Experts of a small language model.
Size: 9 layers, width 224, vocabulary 14032, 38.2M parameters.
Below are experts of layer 4 (counted from 0) of a mixture-of-experts language model. Rows are named router (the router's row for the expert), up (a neuron's input weights, with its number) and show model dimensions 0-223. Each number is 128 + 32 x the weight over its row's rms, rounded and kept within 0 to 255. Numbers have three digits each.
Before each expert's rows: "comes after" lists some tokens at least twice as common just before its tokens as in all text. This comes from a sample of Wikipedia text that the model never trained on. Tokens count by the router's weight.

# expert 45
comes after: "\n", ", ", "1", "- Born: ", " (born ", "- Born:"
router:120172075150127136134148155132086135089077117125144133146145146094123147076121189141102147106211188088113090128169193136136188162161083187188097145145160141103086123137087120122207077159116100137117173148099072162145161163144065108156132114194106121118116124190169140182128052105072125134132103129094170100129148125113160097144133095182160093082158123152135150103128171150158112108101087149135121069157144126073130106133202149120188103095104117176073112128144134063064099081157131123138119157091118135163169106095074133125113087064147112113138158113159087120081166160123135141090100115102123094115152115121099114107143168079101122148059186119079151128142132120110120162143
up0:083145126136102114097110102126121117078191093170155106110143136182135111148134076134077118136077149076133133123101146221143112107076175175165058104093125117103129110151136099141108125143144077123173093141105099115046106123110116136118133200139078076119083131089174155147144182147141135099154109133112110134096061103166125105145135123045077145108166147149094149120125177114130155152109117164097075128119164091142126189166109141148121111096128143104129184204093140102141104098156099094157116113145177146184184128129131152122093134187116181117129159081087132119183148124131198104167100179109115120144117127197093137082141120155148077135133150154199161113125128117225151140174
up1:135094129121168155096119148114114156109152106115097138143162077077110137142146152166106148078130196171115139136120180122132147205168113129144090130151134102166088192096178071168091117189110157121043162156107114088134115157117106102149152138120071097103071096136157109102151156126127140124151179043142122096105113184124079094141096088109060168077112170225148140125126134125100161131128113155078147081133170102126126167140175159138157156162160126105086134141123142046103167158100040148206138087116158119122149103114183117124071168132168142138122163084122154156095074106112106147136098165114122088122181113092165151105134124090108173124145113154117071125159132132149167109104
up2:107121052098123091084126107137114164088180138188190161123160088170164157111124128120142080118158132152127108139062127157183114191096154170126178157165098061131178107119103087127148124097106099142089115133100090158095175126180157055102159108150132115165173113157095114111144162174064113123113157154066151158163114133173103113122116107069118179119124139147105130137117084145153149170107157120096180167093114082144137112151162136114136142109140116149096146119104140116115120154065101128146126125102030137167132080123154081078163105103153139088108157095095162096101149185089145175199145183104169147093194101091133121097137149177117110092115114191142124055143127134187167120129
up3:160112106098093093122154186143069110112139155132125140133130141045152136160127154085184107183156163137056143105103103139115146170117110236116122123130140075064097094195107154139138148107102138164145055040119069165134149185132164145140165129193171052101106160099099170131196141122126104137185128101151125171146174103119108098142139136098094163103102132139115120122114085175190133152113110127120136131140098093146113066106164130135144153150108145104109167117158128075127137125061078151175157182108135121120099171081081095112143099157170072128083119149130126116114136129095158094076109183119102137090102094159081111158158104074095077114139185121118144104137147121157156131127
up4:129130147137133150096093097096134132081130144118109156134108168138110188145097117161127165131130128090112087086126127138172084143184142150134160146074159106131150087178072159160098113148080132159092156142078146137111114097076091133063180152115123079152083147163161089069104107126135110102142184137081072132194110173105145167224129141125133118114172115144173147128075172137160128113159084139123099120115147150142091099098156097113222082189133114117089180165142125103195149132175139155163060107177143086185102141094087061166074129114140059134110133105162122148129155112110156117162134220143115160135140063129133137081113145134124151163143089167115099109117093126071123146131
up5:180189120123084176160120117123145108077090127164095123162148128200107163111155123101047120150133138068184098142181084106101106131129176134190101161162117145116077165128168100103134078147102105167135116152086089092135114042032153124161135124125133138152188144163134147160090111084149164073134147078064148140070176119119162151124159151161149105138128143095102108158153137112100158121110142100114110137140113106151150116136155074094121077123126145141126084119114099151096088106085213141112138199130081116062109132130113151154094120160108114041199112148160056114118140161116096143134093122112128107135113142110128108096103122151168123146071180122089184155167142176152146162151
up6:122125098063098141093119149140179145097142081102137129141148119102121157119093155137122069149118150160098108168146115188109114164080099136184176159080143145123182107120097083177155144116098114108138183120089140175090172096093151108108148086134127109103118154160161150131104182170141135110159144158040125153125145067153132129123122084076159158121136130151140100199175149131161107127119151108144159176098140134110097133162141139163155132095183143131145117143201164120117116153171167095157125120164102040182099127073117071069091199115166124060094134174122162124185103195115199125157111187121135154143135054102087075108135137142163061100165142148138144093128168141159115139117
up7:110151170120203162163058161112162115095125124171151125116119111138101112179186131096142111143095140129073124163100130177099113171073139135062138197141109154159185120119141152149133145144147091134113116112161083216147098116166096137093082140113070184115147099110177150112143123136119083134080138074047105177108094143128062101127108131119156095151180099118148113141130195166088140090157086182110136163117126144119150113134140161094113165038126118133089152117126171203147080079107111063090158131145124161139135108118077131157186144138097145132163166201065119094093130106154151123121171105118131124133177148169143088112150135145198103072108152117099129167095105150133146114117
up8:113129153048136096128139133115116165116064125108126131096131235155142122107202133126152163105149146106103141152104132173110089125139091147118121140141161150141125116101145170132177144152051103190137128104164126162149136181163129095073073114153069160118109109114110188112188137076130106148197151102153152179136127135109141130068139136127163119096090110097174100090134179097138136097131087099118113137079167085162116170117081125125144136138108146111099134145103120113137104075041139111159147103163124133126155143211071141177160093138130043143084135084160123161125090127103113121142089089143172188128210114107113155067066177110159109100099148111127121087136106151157170186134

# expert 53
comes after: " |", ")", " |  |", " =", "===", "."
router:173179071142130077098115119097060102094128088163067162154093119116119130098147177149118167087180133112099069183121142145114111170159087166152137162114086151102105174164078192161178086149107107184108112062126104200088093159126089126134150121165116121139117114142105156189076104069107127050165178141110092142161130132191179090120116079134110122085183152197172121122140127116125122081099093140077148099180164144182126110146140181130149134110106128091103179163100132093110146120143112104174152118138068124138155141077105111091099103098120091084131129103186125159139131092124160139109161144096153123098177108160103116145136197101111094146121152111094138089104075142127155169155
up0:131159124189119124211108141190114152084138143087066156180157169114134099095137166126103113120122140064138133125101137140125146098101134222144126131147153123122124097184091155075113046117149064158124161192161121089149164110160153101150121138120129075130144126183149129065141110086105066186133091099123148143109174153150120092105145217142122071123131093169134127141119115145143128108153109153115103121125127088097148173112168146112125126106115110109109124073131156096126150104057127114124128120080091088170156130141096160114157085163131136171132202120069116106153184153178150182092206116141138133141185123087119129127150114122144150108061130197091177084122111214117126118101
up1:100140100197113118102105176146136111105060082129080170216097166151138155096109242178108117156172122126041152107116117097101113158045202158130151137070125101095128124134103097133168116114132103136094176141153120173113136178145088144125124138119109161104131116183146080103129092081115129127157161148088014114115097103134145094100131168104069121145174173142122152180156093103115119121103095106133102100113101119090069116121094136128136186133173128128112164135111176110124131136092133139168163164135068099126185121147153125152153117110061145135129171106100160130156143126112125203109153152096160171122131057139126109117163143123099111135138102149158128111138139150079074176169
up2:130137112161098051095119170150111123066173109122119118143097110136092155186138116109102168121157162101096067161185165211150130107083160148139103166121112095147148172174131147139166189129144123074124156138117110130106203111130088148145140163127100145111068141161153159119137126152142049115110107082139123121045163124129122106173129092103152128134129100123223162133093166196161086100204147156082125109128117131150175169132109144108131165089177128128123095084107133139124151145162060144114169122183074116151125125156110084114127081085123114180206150124090110113133165169157122146096119134059106103139153074133074122118138123092064147178140097137136142182166124127150092173150
up3:119113183169124091116097109138179156125152095096149130116130142080057164179147155144076153087146136078119123126140150142166146068154128125105122168142140168128105120126120107107178154152108082107109170127104134119090134202145145123188101173157116160083059205125204179137122127107156074120128108099174140093127162124154165135107150150092098090094178085112143126092117153150199080122117102099111092066179147151156145114151144097131095178031118135135125193126110132117091176080130078175134149114100105060139156114169101114119155159096185105152096155158076089129141126136144143130096159091146123116131093091132106149063172150110100173157096144093089187117129179147091076135086
up4:098119180113135114147117091130111153142117125112070138155132187044146161090142128186122090180063170129097142126201188149105116099111092122136099123071155107139106135119124117128160125141081096210169164124118117105105127107137192115126151161124098110112057138165109151151178103083093171117160159126172023131131123137154129092152100120126105127105135111154177091172109156106146178110136110112103134096181174131190129118129120118133089148094120166140133133093153111137169214153162101097104116133142059136185122140051139129163138130119169107142190146108149104115119100160120107230054146154074147127108170089118155052105078137138087118146177141128165143132135087115145127129132
up5:177125078143128070156155070130142158107120179169168125089105168186110121171140128095146182113105116138140080140113161136077098193150197141157112097140155131143079095193148146197105097141130161157086102136125198144100141148117118120175128101103147198098096102157119134067143148143133144083084186128164134115107155210089174094151133178108152072132137149112118171085077147096106095125130092178192143125112106143175168104124163165128080179104144143108068109109133164128134125128135034067152059162137137112086174105099172160139097156147114125138148083100159153150117149131166125137143143127112133110085168101180131089102173161111120111055148126121125111147116095087097157145128
up6:210148110183167116043117134165136142111015119180124149130085216135106159070148174149123134099167091096141146166146139141103139092117135137157119120091155071112100104175065110118172131125105147077119135136122057125082109110142086123136201160163128149058145106191196162139209104131082150117156090099117125152115108097107149119120103132121113130120111128135146150095141179099133100087120069137101144102094142109094098185130112070107128123167147120116045116108108119154122133099100113146110072159171156158123147115098172160199145113122151144145147165060165094154130084139119153159181128132092132139142149093197162134132131112129094083167161133145108134163140136175130113161149
up7:153125088124139076135125174159083123102056166173121105208123120141146106079153092065103153152097130106120107154183151223144150094101178193172097140166179138121152140118115111126108140135149065115119104213147152146142162176145051103144115135127138102100134140188117132165111133115067132135110132129079133168063106129089130133147160173147089064128077150215185154120131136118113028063165109152161150099134101160104154110132152154115101128089113179136157082113120137086195130126148138143110163141119135154129119112095076150169113161123153116114105089176099128114111151145162142160182114092095152098087170098150132082120186160100120078123106158135116125126118123066134114147116
up8:154109149153180147130107114120108115140075118159128058133082170123101151088123171179108124099094137128116109112086156129086164127132089108127114122125097099142113122136104137153107024145139159197097125135113099114115137151083116121127121126081118137091122143147134112150199101100094085144101154131104126118099111143118100080156078134173095121112166107125113120141131113151114121142162223141110226106132080138128176148151125112119224156121159177174079094140205171114141166132101122121183144112197112135123142085193101085140175136152212111137165140115178086120115110141098222107147104147050131097102166150109081084152138112108159187119090169159134123150146101175116130108180

# expert 10
comes after: ".", "\n", " |", "\n\n", ")", " |  |"
router:107161085168148102110105171091134157087093142132075121115064129129100215086116164176151128102154172152063096182169126152152128119118079148151128178109104120114127134180056138205181117161108121189094134065133121151106116123172070106104137142153101124088090080127142140156145108107127117080186128130074065126144125123117127082122165105187082117065184164227141161164125122113130129124097099105127119117186156124165106096139134139112131176158140167108061182155145162084123123114182085103187102141151088101141154095119108148112119124113155100144083135128156117148078121124101195097119157144108145119105146075120096120113112159126122137081142153186079158091154125186100118127173
up0:090099126116170117114149115147140128094174136177172110140104137113113145128118143098082147110141125102134108129102151217145119037129059172139095198080097146123086125135116058192116150118126127153146166132128103115115132089176087146183143140144101110119138143143115099096102099160123096191198093137070151176174125087130168189107142123091085196076135188202103143130106180112098122152165130117140169034157121145105121111197113090069114106103124156153161158090139210163137152063133183071094123116136114115109115090213131149081165128123140151182120171112110159104108115127100137153140151149078122158110125136075138087113137135137117127145103168138143137115142120148092088133123
up1:149143119082145168079091171107184165153079153139039092090075125157110135104115107187096133118159102186152116196094094070122112159152126087137133122118136181147174128046073110125142071142130162130049134173060107100142161184098115131131092097151107146181147158128118138118146121165123144133116109100148112146112126135123088080116087138169121111142142144104120146102190150120123103156146115135119045135138076165162119166122095128156172113114150093107109127154101134146105137101174150092128157142137107080106111129106114166168141144101127130061107090129139093125117159136165004113186166139229155127156127166093177152132140168148116050133111146114151109093111144183103129130123
up2:088088146107179109104149125110125113105159133146194126153116193071127175102160162155124140052129224116125110153148180096115107137161073146143146184157129127134132068071126188125151161075068151147103174184113103103040113107108126107108176133166072149105146088109149130129159111139133077122119197106118159165175118194127079114171088142113118164159133161119124123127132178102093207118096104167117076092116162117109173134111192121103141147141118131180099154128147141126117149095092139104164103103127124070125141135080109137118142094150169134106122154107125110135150074114093104114139123158132143138144117171078080163109125150119156167172115125130085132110142101167151255117126
up3:111116094176145073122126080112132150126103119108146133123132179063077114051136126145117126200166166122135150135129158132116157156109108102112136075090162161155145176129157098116134123069084145103103123135096135098118215132148174150172157111101063138099089169097132118202148130147111030155144104126119163102124117134146116132168124106169167121092083156142085212196125146198155164154134152133150157095114098136145141053175148177116177136173143174151099094105150132099095132131133093067112112121115166183098107142066076110136138174142146095167141115109103124141073125123097132088135149165147144126109181167128188086138095105055061074098097146149147116117153130131144172132123
up4:080154151096150086102075144151087215121179152110149114089082133159085151119136054179156137123095101161085112125143160098135129122141089130128108121158121058128065092082160164077140105124112169126146163111168111136113141075136096099142164155181131070121136060143086113133167083104113154181165114159156114134119157148152162112184128126171143074094085118108128157095166170141098086147110118109132101055156102091156085136162129096066176144080098108122108200185081173077124163087110099059086102150149116067099132118101130057130091118137156157159113113078154124149077130168111131101115132157137133182140170102094093146100135157135122141113136154163096134112123073181093161135141
up5:133145088162138094122103146145086071094165074127168138162160147063112111079138105128133103134153123148109135122111146134141170094078145154157116115118146148115114117225125135075134056156159101133146169114156134111121186150148167124192134139159083103119135102105122101132083174084088074175118066102118085150088116146140129157164120106135120133113125129133102121108162106159150143119138145114103125182131193165131138168129142212149145096117086083170183144055141109051070159123084096109089076133045171102167099143157111193067174163124138135149123187119188095124078133127150140152079118169087135144095151141089125139158180138082061124117147132183121151124085098124118149132179
up6:180115105141147048124138138139088146058063164110104161087193100098100101101118142184114119092153149111072158136131239136113164141185130170138164149140091101134111132123092168140097139145128143150096142126120117154169160169167143126081151138134137082078161131078077159152091108108130119165139164153103171128072253116143070103156117101121156108050105162084113123128147122148138099095098124128049155191152142133165127114141102124144107071096089105160117099102119158089146125140123120088147121165172133141181099113135142105121081069119133166103172120173132101092154157091133099128123094199150114126128120131178098077094164141142097116139153110142098205140110185119118120125109
up7:145105167113149150140090114180108160136150175151137075078146149170105136118177074156105148094145127100137126132116121113131107118169145136099056126132156172074123139091145161104148140100129189206108124130135137188122115149142142119171102144204108146093116144110085128118134109120154042151144177125169099136073215166131107077134167083124169120106150109101143101034126157091170115129089105121108084177131115041136099101215082121127172144100129098111129126125128118095089132156105123130162058151173143068143191140127119074102061134136126139126120045133180167141147100126146093128165106154121166157133101116180087135110141166109131142117131147151082167095133099202127155090117
up8:126133135177150150107043136162104188107091154204142101170111131062097151122192095115062166146140146080149077166109155122139183142171145121156134127122109150105145114090134123148172138123089155113108116146102083187154199159113141076140159069127118127125098169139111167124119084126119089141158121144099125181199153126166216088118032142082107151113116128189163127179121152135137181088108091115100137084115136120100148155175102134101142131090056124160129105123175130124097129099111152100188114195152064132188129104107123132118159159115129116133158171147123111122112133192077098138120111133142172118080151104106076164088172172138115101070096175125109155128126108127133136182115